{
  "n_layer": 10,
  "d_model": 384,
  "n_experts": 64,
  "experts_per_token": 3,
  "d_expert": 64,
  "d_shared_expert": 256,
  "activation": "swiglu",
  "moe_layers": [0, 1, 2, 3, 4, 5, 6, 7, 8, 9],
  "router_score": "softmax",
  "normalize_top_k": false,
  "routed_scale": 4.62,
  "balance_loss": 0.0107,
  "balance_bias": false,
  "n_groups": 4,
  "groups_per_token": 1,
  "init_std_router": 0.035,
  "lr_router": 0.000663,
  "vocab_size": 11602,
  "norm": "rmsnorm",
  "norm_eps": 1e-05,
  "tie_embeddings": true,
  "optimizer": "soap_variant",
  "lr": 0.00311,
  "beta1": 0.95,
  "beta2": 0.99,
  "batch_tokens": 65536,
  "seq_len": 1024,
  "train_tokens": 383700000,
  "steps": 5855,
  "dataset": "wikipedia_en"
}
Below are experts of layer 4 (counted from 0) of a mixture-of-experts language model. Rows are named router (the router's row for the expert) and show model dimensions 288-335. Each number is 128 + 32 x the weight over its row's rms, rounded and kept within 0 to 255.
After each expert's rows: a language model's description of what the expert responds to; "gets" lists some tokens that make up at least twice as much of what it gets as of all text. This comes from a sample of Wikipedia text that the model never trained on. Tokens count by the router's weight.

# expert 26
router [127  98 128 148  92 159 107 161 122 135 163  86  73 108  99 133 201  93  93  96  83 167 114 152  93 194 121  73 124 149  90 115 114 134 173  89 133 123 121 125 144 147 165 122 159  92 189  83]
It responds to: Line breaks and == heading markers in wiki section titles, such as See also, History, Personal life, plus a following The.
gets: "\n", "==", "===", "=", "The", "==S"

# expert 16
router [ 70 180 161 155 127 147 152  86  93 104 130 128 183 101 148 150 124 124 125 107  61 130 124 144 184  88 113 126 148 133 116 139  97  92 128 163 117 105 176 103 130 166 164  93 107 156 142 107]
It responds to: Mostly "and", also "or", "but", "&" and word-final commas in lists, as in "between five and eight", "record and guide".
gets: " and", ",", "s,", " or", "es,", "e,"

# expert 58
router [110 150 126 150 163 199 108 112  90 111 175  72 100  97  94 130  91  57 168  72 144 143 123 171 206 167 133 153 156 122 112  98 199 142 152 136 172 107  80 136 130 154 191 125 130  94 136  77]
It responds to: Hyphen bullets and numbered markers starting list lines under Notable people, See also, Books or Cast sections, and leading table pipes.
gets: "-", " |", " -", "1.", "2.", "3."

# expert 55
router [132 123 159 171 187  97  77 104 116 175 121 142 172 156 160 138 138 127 115 109  59 104 104  99 147  87  77 180 101 109 133  99 166 115  96 161 134 171  98 132 152 107 103 103  39 134  78 163]
It responds to: Numeric cells in sports tables, especially minus and plus signs, ordinal suffixes and set scores, such as −6, 28th, 6–4.
gets: " |", " 0", " ", " −", "pt", " +"

# expert 54
router [138 152 145 177 102  64 136 104  92  80 152 128 172 148  77 103 120 108 165 169 142 134  91 166 128 107 170 137 112  97 101 169 105 142 127 125 162 183 159 168 123 174 198 128  92  95 130 140]
It responds to: Verbs and adverbs after a subject or comma, such as was, is, were, also, then, now, often, been.
gets: " was", " also", " is", " were", " are", " not"

# expert 41
router [108 117 125 160 137  78 153 134 109 152 167 107 148 108 113  81 158 146 116 128 100 135 106 133 135 127  69 102 165 198 171 127 155 108  60 172 140 169 144 133 126  91 134 100  73 148 169  99]
It responds to: Prepositions such as in, of, to, for, during, throughout, across, following a verb or noun in running prose and preceding a noun phrase.
gets: " in", " of", " to", " for", " with", " on"

# expert 38
router [134 152  91 164  94  88 121  59 118  54 154  97 146 102  88 135 127 109  94 148 146 139  63 143 136 186 118 117 161  97 110 126 169 172  80  94 157 118 177  86 126  69 110 105  88 200 210 178]
It responds to: Prepositions linking phrases, mostly in, of, to, from, near, throughout, as in born in, Mission Church in, Clark of.
gets: " in", " of", " to", " from", " at", " on"

# expert 19
router [ 60 102  98 151 123 120 161 107 210  90 103 153 137 121 126 138 176 166 133  92 117 136 183 142 135 130 135 171 111 129 120 137 160 153  91  90 114 102 104 127 123 138 170 128 128 169 122 164]
It responds to: The word the, and sometimes his, their or its, inside sports-career prose, often before first, final or same, as in departed the team.
gets: " the", " The", "The", " his", " their", " \"The"

# expert 21
router [147 156 157  99 130 136  96 102 135 150 115 138 143  67  71 126  77 193 118 122 188 130 124 167 134 110 133 174  69 104 110 114 153 100 110 129  90 169 145 112 116  91 158 129 134 134 115 103]
It responds to: Goal scores like 1-0 and 2-1 in football match reports, and numbers and pipes in table rows; also verbs like scored, starred, recorded.
gets: " |", " 3", " 7", " 2", " 0", " 4"

# expert 39
router [100 106 116 138 137  43 133 161 173 123 136 128  66 126 132 125  97 159 175 126 172 108 109 102  56 130 126 155 150 119  95 130 145  66  67 161 152 120 127 120 123 115 124  88 111 142  92  91]
It responds to: Counts and numbers after prepositions or "approximately", such as about 3 mi, around 40,000, "a" or "six" before nouns.
gets: " a", " 3", " 4", " two", " 2", " 6"

# expert 60
router [106 132 130 147 157 176  76 124 188 132 139 128  95 118 204 164 131 149 167 128 139  99  94 123 113 161  86 134 101 132 133 144 119 124  72 132  92  90 130  79 118  99 120 127 148 186 154  65]
It responds to: Capital first letter or letters of a surname or place name after a given name, such as Al M|oulder, Gil V|illegas, Saleem R|aza.
gets: " K", " D", " R", " P", " C", " M"

# expert 44
router [ 58 152 147 156 123 143 138 124 132 143 149  89 185 101 161 131  97 150  93 141 141 169 119 130 116 149  88 141 112 110 128 102  69 145  78 162  70 205 162 150 174 164 123 120 177 172  80 157]
It responds to: Plural suffixes closing nouns, such as -s, -ers, -ations, -ists, often in table headers like Teams, Clubs, Votes.
gets: "s", "ers", "es", "ies", "ors", "ations"

# expert 50
router [135 122 150 148 116  79 139 120 172  74 131 210 138 110 134 158 123  51 108 132 156 115 125 158 127 125 121 144  81 145 163 149  98 151 110 165 159 143 175 164 124 142  98 108 153 111 110 156]
It responds to: Subject pronouns and modal or auxiliary verbs in clauses after that or which, such as he, they, would, has.
gets: " he", " is", " it", " they", " she", " was"

# expert 24
router [104 167 120 136  95 158 159 116 107 121 103 103 158  93 111 155 152 132 126 126  77 119  98 165 178  88 153 132 131 103 120 135 152 111 145 113 145 104 173 161 133 105 189 112  92 148 174 178]
It responds to: Words and marks linking list items or clauses, mostly and, plus or, but, &, slash, and commas in lists.
gets: " and", ",", " or", "s,", ";", " &"

# expert 40
router [ 83 149  96 123  92 111 107  95 110 112 133  92 167 153  82 130 162 133 130 126 126 125  96 129 137 154  68 112 160 147  84 152 172 132 116 119 126  92 149 124 132 113 131 112 123 185 175  81]
It responds to: Prepositions such as in, of, to, during, after, within right after a verb, participle or noun, as in "operated in", "died after".
gets: " in", " of", " to", " for", " at", " from"

# expert 57
router [ 80  44 170 181 116 153 132 152 122 118 107 160 119 170 179 147 148 120 144 160 136 109 153 122 104  99 130 141 164 127 122 124  98 162 105  74 135 166 113 143 137 164 112 131 109 116 163 162]
It responds to: Adjectives and superlatives after was, is, a or his in biographies, such as best known, first, largest, younger brother, original.
gets: " first", " most", " a", " best", " known", " only"

# expert 43
router [ 95 141 129 132 173 169  89  67 146 166 140 102 140  88 129 114 183 124 116 198 112 138 135 129 115  76 133 121 116 106 168 116 111 120 113 142 111 134 120  79 108 145 114 102 137  95 127 174]
It responds to: Column separators and header words in wiki tables of election results and sports rosters, such as Votes, Candidate, Pos., Pts, Length.
gets: " |", " ", "s", " %", " Notes", " Player"

# expert 20
router [122 133 162 107 183 131 104 102  67 153 143 129 165  88 141 157  81 104 180  82 109 103 110 135 109 128 127 100  73 129 121 197 128 165 104 180 139 123  64 130 131  93 146  95  76 111 163 134]
It responds to: Pipes in tables, parentheses and The inside titles, garbled byte pieces, and tokens in lists of citations, results and nominations.
gets: " |", " The", " the", " ", "\\", " —"

# expert 28
router [123 123 172  66 130 112 136 178 131 139 100 133 161 111  82 146 133  61 117 121 123  95 189 132 152 125 130 138 144 124 127  84 130  97 116  76  54 159 128 123 142 151 134 136  95 140  90 186]
It responds to: Verbs and nouns in album, song and film articles, such as released, album, film, published, and "on" or "by" after them.
gets: " on", " by", " released", " album", " film", " with"

# expert 23
router [155 133 136 142  48 102 189 199 170 105 170 154  54 102 126  96 125 162 144 111 112 151 184 160 111 110 116 127 183 199  80 168 129 117 176  74 112 132 101 107 117 101 114 126 143 120 147 137]
It responds to: Line breaks after article titles in = Title = form or infobox fields, plus section headings and field labels like Genre:, Occupation:, Language:.
gets: "\n", "M", "S", "=", "B", "R"

# expert 34
router [ 73 163  76 130 104  68 127 139 156 117 174 130 130 184 104 127 109  56 136 119 141  86 152 134 148 170 103 105 193 132 106 118 166 163 157 122 151  97  97 104 119 115 136 123  94 144  96 132]
It responds to: "the", "a", "its" after of/in/from, plus "of" after nouns, as in "species of frog in the family", "district of the".
gets: " of", " the", " a", " an", " at", " its"

# expert 45
router [163 132 137 101 161  42 155 127 117 152 168 170  96 124  91 120 104 153 125 131 177 142 107 120  85 103 129 150 115 122 111 139 160 103  61 191 122 190 102 131 146 118  85  92  79 126  89 102]
It responds to: Numerals and number words in prose and tables, such as 78 cases, three goals in 12 games, years and citation volumes.
gets: " 6", " 13", " 14", " 3", " 4", " 7"

# expert 13
router [ 88 151 112 164 127 141 171 103  81 112 119 103 181 146 163 141 142 101 124 106 137 101 105 180 134 163 197 109 147  87 138 105 143  89 183  99 150 108 111  97 172 140 193 102 134 104 110 121]
It responds to: Line breaks, row-opening pipes, list dashes and infobox field labels in tables and infoboxes, such as Born:, Family:, Order:, |---|---|.
gets: "\n", "|", "-", " Born:", " active:", "|---|---|"

# expert 11
router [153 155 162 117 176  93 133  77 144 188 158 113 117  79 163 156 124 187 102 124  63 107 133 135 132 119 100 163 118 141 121 169 111  88  87 191 148 136 117 121 184  93 119 126 121 155  95  95]
It responds to: Line breaks and row-starting pipes in tables and semicolon-separated lists of results, awards, schools or team lineups, plus some name fragments.
gets: "\n", "|", "\n ", " (", " ·", "í"

# expert 29
router [126 119 162 158 107 117 132 138 164 133 122  90 143 121 105 126 108 159 136 143 141 128 100  93  76 114 152 124 148 122  90 161 112  98 100 153 156 104 207 107  70 121  76 168 190 178 109 158]
It responds to: Decimal digits and degree, minute and second marks inside geographic coordinates, plus other decimals in statistics, weather tables and election figures.
gets: "′", ".9", ".4", ".7", ".8", "°"

# expert 37
router [145 148 155  83 146  98 143 178 102 126 139 154 165 110 137 151 107 127  92  92 133 124  83 109 113  91 136  90 140 162 144  64 147 191 109 111 139  92 165  92 138 102 177 162 126  93 167 171]
It responds to: Closing quotation marks, often fused with a period or comma, ending quoted titles, nicknames or sentences, such as "Maestro", "network".
gets: "\"", ")", "\".", "\",", ".\"", "'"

# expert 42
router [ 89 145 152 107 125 147 108 116 103 147 161 138 148  77 142 115  95 168 149  89 126  95 148 153 128 151 135 124  72 108  97 143 137 119  76 190 117 137 106 127 160  65 100  54  49 118 156 151]
It responds to: Cells and blank spaces in election result tables, such as Votes and Total, plus small function words inside titled table entries, like of.
gets: " |", " ", " 0", " of", " New", "\""

# expert 46
router [129 177 131 143 159 137  76 136 148 187 133 129  85 124 137 135  86 129 147  94 147  91  81 129 102  44 129  87 125 159 107 127 166 134  93 192 145 173 112 154 135 130 153  88 107  66 128 163]
It responds to: Percent signs and decimal percentages after numbers, numbers and pipes inside wiki tables, and closing parentheses or quotes, like 7%, 18.9%.
gets: " |", "%", ")", " 3", " 2", " 1"

# expert 15
router [116 133 146 166 165 120 114 108 114 154 137  51  79 115 132 109 120 138 130 138 147 111 127 126 149  98 145 139 198 166 134 127 137 115 115 182 151 181 112  76 115 131 113 124 160 125  76 146]
It responds to: First capital letters or initials that begin a value after a field label, such as taxon names after Clade: or Suborder:, and abbreviated "S." or "A.".
gets: " I", " E", ".", " A", " A.", " Clade:"

# expert 35
router [102 154 169 105 185 126 103 114  81 207 118 124 195  85 179 138 126 139 140  97  80 102 125 125 151 119  88 133  99 107 135 148 136 139 110 183 149 144 142 139 146 104  87 115  98 131  98 137]
It responds to: Table-cell pipes in ward and results tables, and ending pieces of words and names, such as -os, -ients, -ants, Sam-s, Honda.
gets: " |", "s", "es", "os", "s.", "ase"

# expert 62
router [126 129 132 175 109  84 114 113 115  84  94 171 135 125 115 106 104 116 172 159 120 113 129 155 123  97 139 142  64 116 174 212 124 152 117 105 165 122 150 158 163 169 109  89  72  89 131 189]
It responds to: Sequence and time words in biographies after He or the, such as then, first, later, previously, subsequently, also.
gets: " first", " was", " He", " also", " then", " he"

# expert 63
router [169 183 154 107 143 201 152 127  84 167 161  79 168  99 109 140 152 112  91 155  41 124 117 140 169  90 150 146  88 108  90 159 159 147 100 127 177 123  95 142 100  97  87 119 107 166  57 127]
It responds to: Separators in credit lists and tables: pipes, dashes, "as" after a film and year, such as "(1975) as Janaki" and "(2001) – Fung".
gets: " |", " –", "),", " -", " as", "-"

# expert 36
router [152 136 146  82 165 113 113 123  97 145 157 156 148 136 104 184  90 175 177  80 124  98 108 125 162 126 130 193  94 123 114 215 151  84 121 188 137 128  81 146 160 108  99 103  79 104 190 150]
It responds to: Month names and day numbers at the start of table cells in sports results and schedules, such as March 23, 20 March.
gets: " |", " March", " October", " January", " May", " November"

# expert 25
router [161 110 143 152  73  99 116 105  95 155 106 160 140 153 155 163 120  98 159  65 105 126 118  99  69 105 157 129 183 240 108 146 156 115 124 108  74  68 113 167  59 118  94 115  89 110 116 145]
It responds to: Slashes and symbol pieces in URLs, coordinates, density units and chemical strings, such as http://, /km^{2}, °N, SMILES letters.
gets: "/", " /", "w", "p", "m", "km"